From a checkpoint of a small mixture-of-experts model trained on Wikipedia.
Size: 12 layers, width 512, vocabulary 5824, 61.5M parameters.
Experts: 8 picks a token, a softmax router, a shared expert of 256 neurons.
Training: a variant of SOAP for the experts, 3733 steps.
Below are experts of layer 5 (counted from 0) of a mixture-of-experts language model. Rows are named router (the router's row for the expert), down (a neuron's output weights, with its number) and show model dimensions 320-383. Each number is 128 + 32 x the weight over its row's rms, rounded and kept within 0 to 255. Numbers have three digits each.
After each expert's rows: "raises" lists some tokens whose logits its average output raises strongly, later layers aside. This comes from a sample of Wikipedia text that the model never trained on.

# expert 16
router:140118128092138128127162142082137152119098136137149188107148134109169076147125074119128129127115157122083147183133154116140143121091162155126077154136150115137130120124184194126152158141095127
down0:111101153079173128166175137180176192126147116092150121086102142119110126157153105125145141179174103188123124090136121097174187120135096124158149070132118133175074050091081114148182122192107108
down1:047118108073134121150172090055099113070124134134121100148118120082089114141093143138076143172154151155165135089114141133104172159116162134139133040055120119089154116065126114071119131147135042
down2:132084175154135134139113125181106168143131125134110134142152155141115136126093130187148104099085119067107137140076191134077091085103136121130111115133117138147170101142107076139149101126078188
down3:126167123119114162146135135098213143096130142122122105089102108091111131164092212147095156196113158106129114105134095131132110107121147091115162141100128116151114101183149144112156082175121134
down4:187159122132111106120152121156126102090184160149142085093135134136125152167148169146102152092079042168108041115061091101136116173169076088115094078136128128185177211084172102125147147126135123
down5:106089154118117146205085132083160165169105070132128131175122187147165139187170125154100085089114191120121152150096160120165167188112183202138192104058131119129150123241118108160115166143104154
down6:137152101115118085131141158125140136110115109122116088152135122162078109150105144053127068153209196112160149166171100140138153110087144183082150156172153115111144137171174054074066156177169143
down7:142150079113123150072157071091121072092077106063128100130152153108139140155116090079121120083077105119130156186125167116125127148111167092118120135109106098158176107085152157129104150162127141
down8:066155146145152122123136135100142162187164081146201107179055112172126118081108101083179117117080131101119147106112085125075103129123115123125065160124096190141092132157151165201087150077155103
down9:126140190150098109131158109221181122140091188080127098136091120086142134125137088086182176126162092071120119192123091140142110106138145140132136134104128107144142200125133107159103104186165114
raises: "5", "4", "0"

# expert 54
router:121198167102164104115105166135142134131080107129092152100135112100128101150101124114189097078125168089191157121148138111088093148098182106126042127127082123178105127134116173108144129084147156
down0:174145114181108142138100100136079159103148127110145090096130166098135084156175135137149146109070156037148132159126169177067128142169143161113151131138141183194130134125128119112091111105151092
down1:160108129084088148108069090182142130162111113112165187083098131101123143107178105102124229119135142131139200107099089131170085120140122130191106106124126124145192162149107133112085156083120121
down2:077175095140084139136139117187137093121112104122151137089164168082134102117099183093164126192097061111146173124136169145077125166109113106149145160143129191161129107146085131076145113165131090
down3:119139157132238126158118142104150100111144114119081070056073159155089145121152136089153129141140106189152176159183146173111087093065106062170083152105131125123150141117148078156106154143107105
down4:117169137150057120101202108089171128172116058101091152123113088139072124125136146153121140138094141105146113108072088132100139142133122108074078111113198135173181107187161116134194071111144114
down5:238138114140133130157141132140138089135109079132122143083150125061131096039117150081112134144105127137125179143126152109067093112098184099130125134143116173106103129157134147127125142100161149
down6:109176114151114142170097136101107155139170160115149170083099094050136109119152141164098118111136158191168108131143082173149124143105211188118193098068109142182121170153149103146135105167153126
down7:130144099137199128202159120087046166074107142103156113147098144155112109113150098096049142157078113088120107159131135195185123158109159134156130130142152101120153133138111104101087078152129053
down8:195120138082110145128095119066147090093127146094143204138121093156096142152151109150148113144139129106167103152131068099156073129070115135159126121089135071194160174133113164132136145140123131
down9:167126074145127101132071156115158089068161137127131145091120066147104131135187159159129161129141159092109123134097108120106104090103078159080088146091085144159082153100047134089155150088115147
raises: "her", "he", " of"

# expert 61
router:157088047114193178130166172117140210090098075112098127149134196132177116155086106081119148169111167052151158137114147093160129108130155103116129129127116160150105153147148125137182066118089159
down0:074104110158107092111165141129101059104096154138112140124184097054155164135072133138062161153118119159121132138111115148178185141113141097117112121170146104143109126137121142131114169132087157
down1:127136113147092150135162106115134135107123113173083148134141105145145112106158132138102154129141098105150115156154115156126115122077128138062148118195154071132188119103123120111088151131063131
down2:123099140165144102071132146158101149175098114146189192135142113161098063153204186140086152108119151149111114149176107121124145122117093131126082167135120165122122142186142156147115161093109103
down3:177122171070150131159086086126115171214150102150105100096064151179117172107109134141130111086125160134123153078152150135167081149115186108108163127126145103147144181104092076104085096103169074
down4:116179189108178177057152099095098151122144108165146162117135124128113138152121136150119027155149192116129096098086120193086128093104085161117146133157175111124171156168095085098069151063097141
down5:072139157117111173133135193125127142125086159112154159130101142090105107115108131120168176158141146106147123130134138128106144103153158127138159117081222171132169101126126116141169142197115117
down6:094190138109070088034115153170137127171079149067076201111075109168123163078141106144157113147132132105159201116191154164107118116119098121120168106083095063110099131094169130110134114200146144
down7:082113130151129104205131107079140154108159101109116069098165120087092102088147101090088154110145048191158123174084089148131152092131156078137165129174092090104127093115128116158102136150149126
down8:115114163118113151131158130116132108106145135191093103155034086108154176115129098166135164091187099157136088131128101099093159114120091147131112183142162152144101124142126150161114133114132116
down9:117142170151126099161105154122137083074109114178170124172098100106083145205118121124175108182165163174176098090124095193127116108139135158113134124151156135162133189165112123164091146131089152
raises: "2", "1", "0"

# expert 10
router:098152099124101181092145174108082135172101087086175159130118126112110108137147128073124084123118092145147088116113132157187204063089127120165161103118167112151154152122125146171137139144091164
down0:122170124107169144119090134106104165100114141141109165110183091134128213101121159106127078105117132128107132144171171120174120148121121153127137110103110125109089122209144101140148160137186110
down1:129120083152124074084196122137116118103098132089092066055157132131120092160092111129149143116107101174203108105095103161117121166174164108117133123134159148097169063086129088164114113126100177
down2:106135155162145160175157109139141100133151145187100118193170139174158131117208166094109170115119070192082143157210121121165098104135115130130078117137153119105143189067146127128085147137132103
down3:126147024094090119146100170175153097117094140133074103116118122109175080166093163099157122115162096114109107117128110151138157095110124110130148117078127146068112067096161097127115125138165177
down4:143068050129124121088161159124148053131144150123162115110138076125190126091074086123135089107123138132126176150155122094142126096127105136126169075114137165137203132090094182156097215104065154
down5:157096150103151108053133147098133165223071156174076124114155105145136119172125122123147114105104117091119143162105072133133077153124153089122127128118131089107108131109160104133160138099145209
down6:120179101162161109096177154118142125113082131132146169108130116103102143168063151196137165120109107091146138061096136141107098096111089138147050141116098159080077096134114135158136164128105127
down7:155153146123116132133128195128107150107121120094101154182153055139120107125141144133118200127054082138089104109108164106142120160164161137134104131155142120123153118109104164129142125151098100
down8:095061210050148091102125117107124095138150110172142113157149131158111142127137149123043132120147126128107080127105117037158104128186109127106047102110092113212121077138085142082110076088078149
down9:094099127117195082121134137152130192146170126113089105116147173124052126140129126156143160112137131153176171113104215096157143127124083151139151099128068102129065131107136114140056188101146141
raises: "'", " to", "’", ",", ".", "',"

# expert 17
router:095024121127098186114129152107075119142210130145168133141030121124119073156133127119178092090142116133127145112160103130204117114157145159147125133115116212138134109106112167156125076147105143
down0:099156100133068154127119119071118135077101141123133140120121059129102130116108119102155156163055117144050129156064103103084104146157116114090130144181112157202109115140109191120150137151118183
down1:111180124121122077143163106170118159178109109112123172170170123165097103145135085141172079063174168110197127142130131126074116121175124158113207139166124105171128094098135124117094089119114133
down2:097166106133136144152095078101098119070102128125169176147146135084134114153155133141168135148105109114104140155125180088083111203126114156154155147202144149140097108164077153153096118145143142
down3:117098122147107133122136149120131118151093116117088139125163075129181085151094104156115072137128142105126161178142093072137090198149167095104160123099085150114105047146136120174107146135126181
down4:118137173108106129146184144119180155107126107102131186118108047110161134102088106100125120142159074113117165121112149111123158118149162116084175159091108174096167120147138120079169113101140133
down5:163112096168106097153095171099133159144134123147111085119120109180106179149122136169147092132206133050147144161183171114158143165125119067169123081085134092112115139138137128079095123130133139
down6:106162123137111042156140110128150135167097139166109099143132172187120143159086209164109126152157157132147112096085183177155147144094138179127163153125159111114169104163139069109130109119125165
down7:136170076109066128129181116107123127143075107129152104114113117160089168175123134117096169157115130193125116120154136055144140081125133073104150124071080128083203134223122121168095092181186094
down8:095134173137119133115113126236083115107165142093176148167064129120122074175128092059148073123127112160176075098152085166117186129125119149138148165137128109141165119114103099105164115167105168
down9:113171140075079104104104108100121191196104112106148133154123122101097114102211129079110158129073141114115174075069077131095105168138127179104146097111150100129109074177107110136115163131115130
raises: "-", "f", "ing", "od", "c", "land"

# expert 18
router:070144113126155148098147135043084130118070078090154140157078126094128104115101094051076155199154148117114099150154136135090114128102195129151165091062092188165107163139092084175172121157132166
down0:133096155099134074150116138105161117082084129149130125135122048082176154179114169148086069124187148114118078089093074136148116136140157169119115219145114131118129103160162137163151137109101145
down1:154119171153122125108112162086135146176109111201137100178034123146140124143162169112137116132106121092155197105139173166113103157135114104163130076180109132140138104129132084102145189074113129
down2:129132138124144193128148148144154117141139120093094101141087147150109138161162153130137139214128148136118141138121085080128075127126125129137109121120092111054125182088142196091137130126115123
down3:140109077115144132097100144109117213207175117150124133171093107073153088141111159118108107116129029126151094134170154125171068109114142147162129156109158180131135131128120109094090132105186177
down4:118157143109122132075211104098131115102066171137085151135087125129155132154098171135164123148155126102158187108115072082115119135119124179095141220166143129122119131149073123191138103084157135
down5:123160070129112071061154125087106102150104160124131122175135127100116141077144047119116133116189130093163157133113152120159119068067161153160107130093069125100166178128059167153083100065115166
down6:167104106145102127138133132112153160134072143113105208122084156152106116157092123137066160142184128039120104056097159108128167162115131108150129095164084125140148142157117151076183095056138107
down7:067142128155111105188166050116137125159126166113108070163123135117137141105114155138154129147074112124138132110138139056120124132119204086197149028086197160083092104101145135091097192117199141
down8:093152151174152077122097097140105120164099112169140103137117152128127105159205162157120157143163147149121106106130139116080083165090182098107142201120094163157167114097114075107136148131089076
down9:173150114144143109126193151069158234141088138137153125111140051131195091116151116079109142102129124132144120176190127169132122178105097132121113138130122120089128159159121210160135070135099115
raises: ",", " (", " and", " he"

# expert 40
router:106147116121111128087125134102135105103043097124125167148156130136120116138093138105164167215109207042111164191143188132127109096171171109194160130117140139175078210167136115139141124087121153
down0:152121124150100101162087144172083137069119124105119162130104124136095158131159148144148140147113137158125188087137110097170139150126159137152126077141123153160106094210205148083085162134151103
down1:149133070147155199123118157137098122109125162144165100159079139134157170095110135105114142146114132164100086045109144116105131104104150141155122156174135119148097152163127080087095089147156163
down2:088120102107134107132168066092116114144053079148099167087078086115118120140103145112102114152138107109073148155191102084169115131131100104131148131175156142146097128126119105173132083115091146
down3:137156065134155049100107121145070161102083148088096119116147117131074111159128097144168130095102172164122131134121098102069119114145123146192106095108170122136117124144063103137126157144106103
down4:111127097145140100101135178095124084178129068137088103176089069081135129120085150136123116164083106093166084161114089159162151163084114123131159080180161104141127116175086152149148124155096146
down5:169114116193156154128135114147122143094151137090098124177120155035202071143069093155162120132095133110124138145119153170088080130141165127143112069056153195177141095163126099075068122115114133
down6:143135153155117089129100129098081130107110125152129099101109124129129090095195158139134163160122159072192151126140141129179122152136125066171137128170144091157110155090160144135067118148134147
down7:129138113063145119102135122118086140121096165071137135158228143170113124093104090108096161113137144116145132180125118136102116125102056109088173133110109091132147112096128082166130091118095136
down8:078086106124099130070161179127089151147175095127125133131089158125142164062097102131119129079128108095152149076113119129094106161151117130117146116115158125109102093128115129114031159117122133
down9:130172149142119130082149119130106195063155120114131206162174093158116115095192090125126106128167129099208142142109142123120120137099128149134143071081127050107130166142099106084112148096095090
raises: "a", "5", "9", "1", "8", "3"

# expert 45
router:143097049102135171108154158104131178065153104148144118088170128113168119122092094128123176174098126138151103115118119109176141106097139153181079140149087125145148179162114133159182128121111115
down0:066131129177130091126154113151100115126118151119133118089108139129083154153140118192149142137142098108168130159116146160117082101129188064092124114179095159144122160159115113177113004139148110
down1:190114137115120145104137086156144068165140134111130118139061154147185097098130150126082179096108121205133119130140123120115103177130111087125118145080107151119136143128140098161111132098098105
down2:224095107193136058093136110126166128175154124171134153085184117093160110139102096171109143162105127186070145154164137119194226137133062172138098147139086170089108135123155170098138177070141166
down3:136084130129141112094147143093088072117139050136140109134147154140168080121120170162135135134095111116097151112160127098107130085129106134095137080105082127097146091119115154116152175071182093
down4:147126128126106152147174107146090145122072090067067126205136162084067179148134171143084113151121148146098121171139147201140125153156197169157127122067112116111093088140158152135136123159100107
down5:230178146153169128087085165108177078084069146116132137140093125104189146115118193132158140161088134129084139115104151112126088144066128086160089175094179119174222067129113078086122116166137146
down6:121141146104073131147096130129110108085168072176152119160146149138127105150123113100150142175179094190148154112088104140142092182170126088144139185141121174086170128089123137161124141127128062
down7:192156120138117104147111109131154157094130170170135081087165131165149067134077155128157154077123157169164164065101097079128149094108139162123103115215108165129093095136137101103111159140124149
down8:066111093113147139156170111102171123112151083182162149134098124110159111067087090118171110090185118087100130098104172206143163124176129154101046103118126147123062134168088076189116108184129156
down9:119060139144096121124124110134206139170112140141125198153144207144119170114092118173146214136195126167154141107153173151057110105116080133085120128157135090103060162113120103094138150098099179
raises: " (", "\n", ",", " and", "m", " Mar"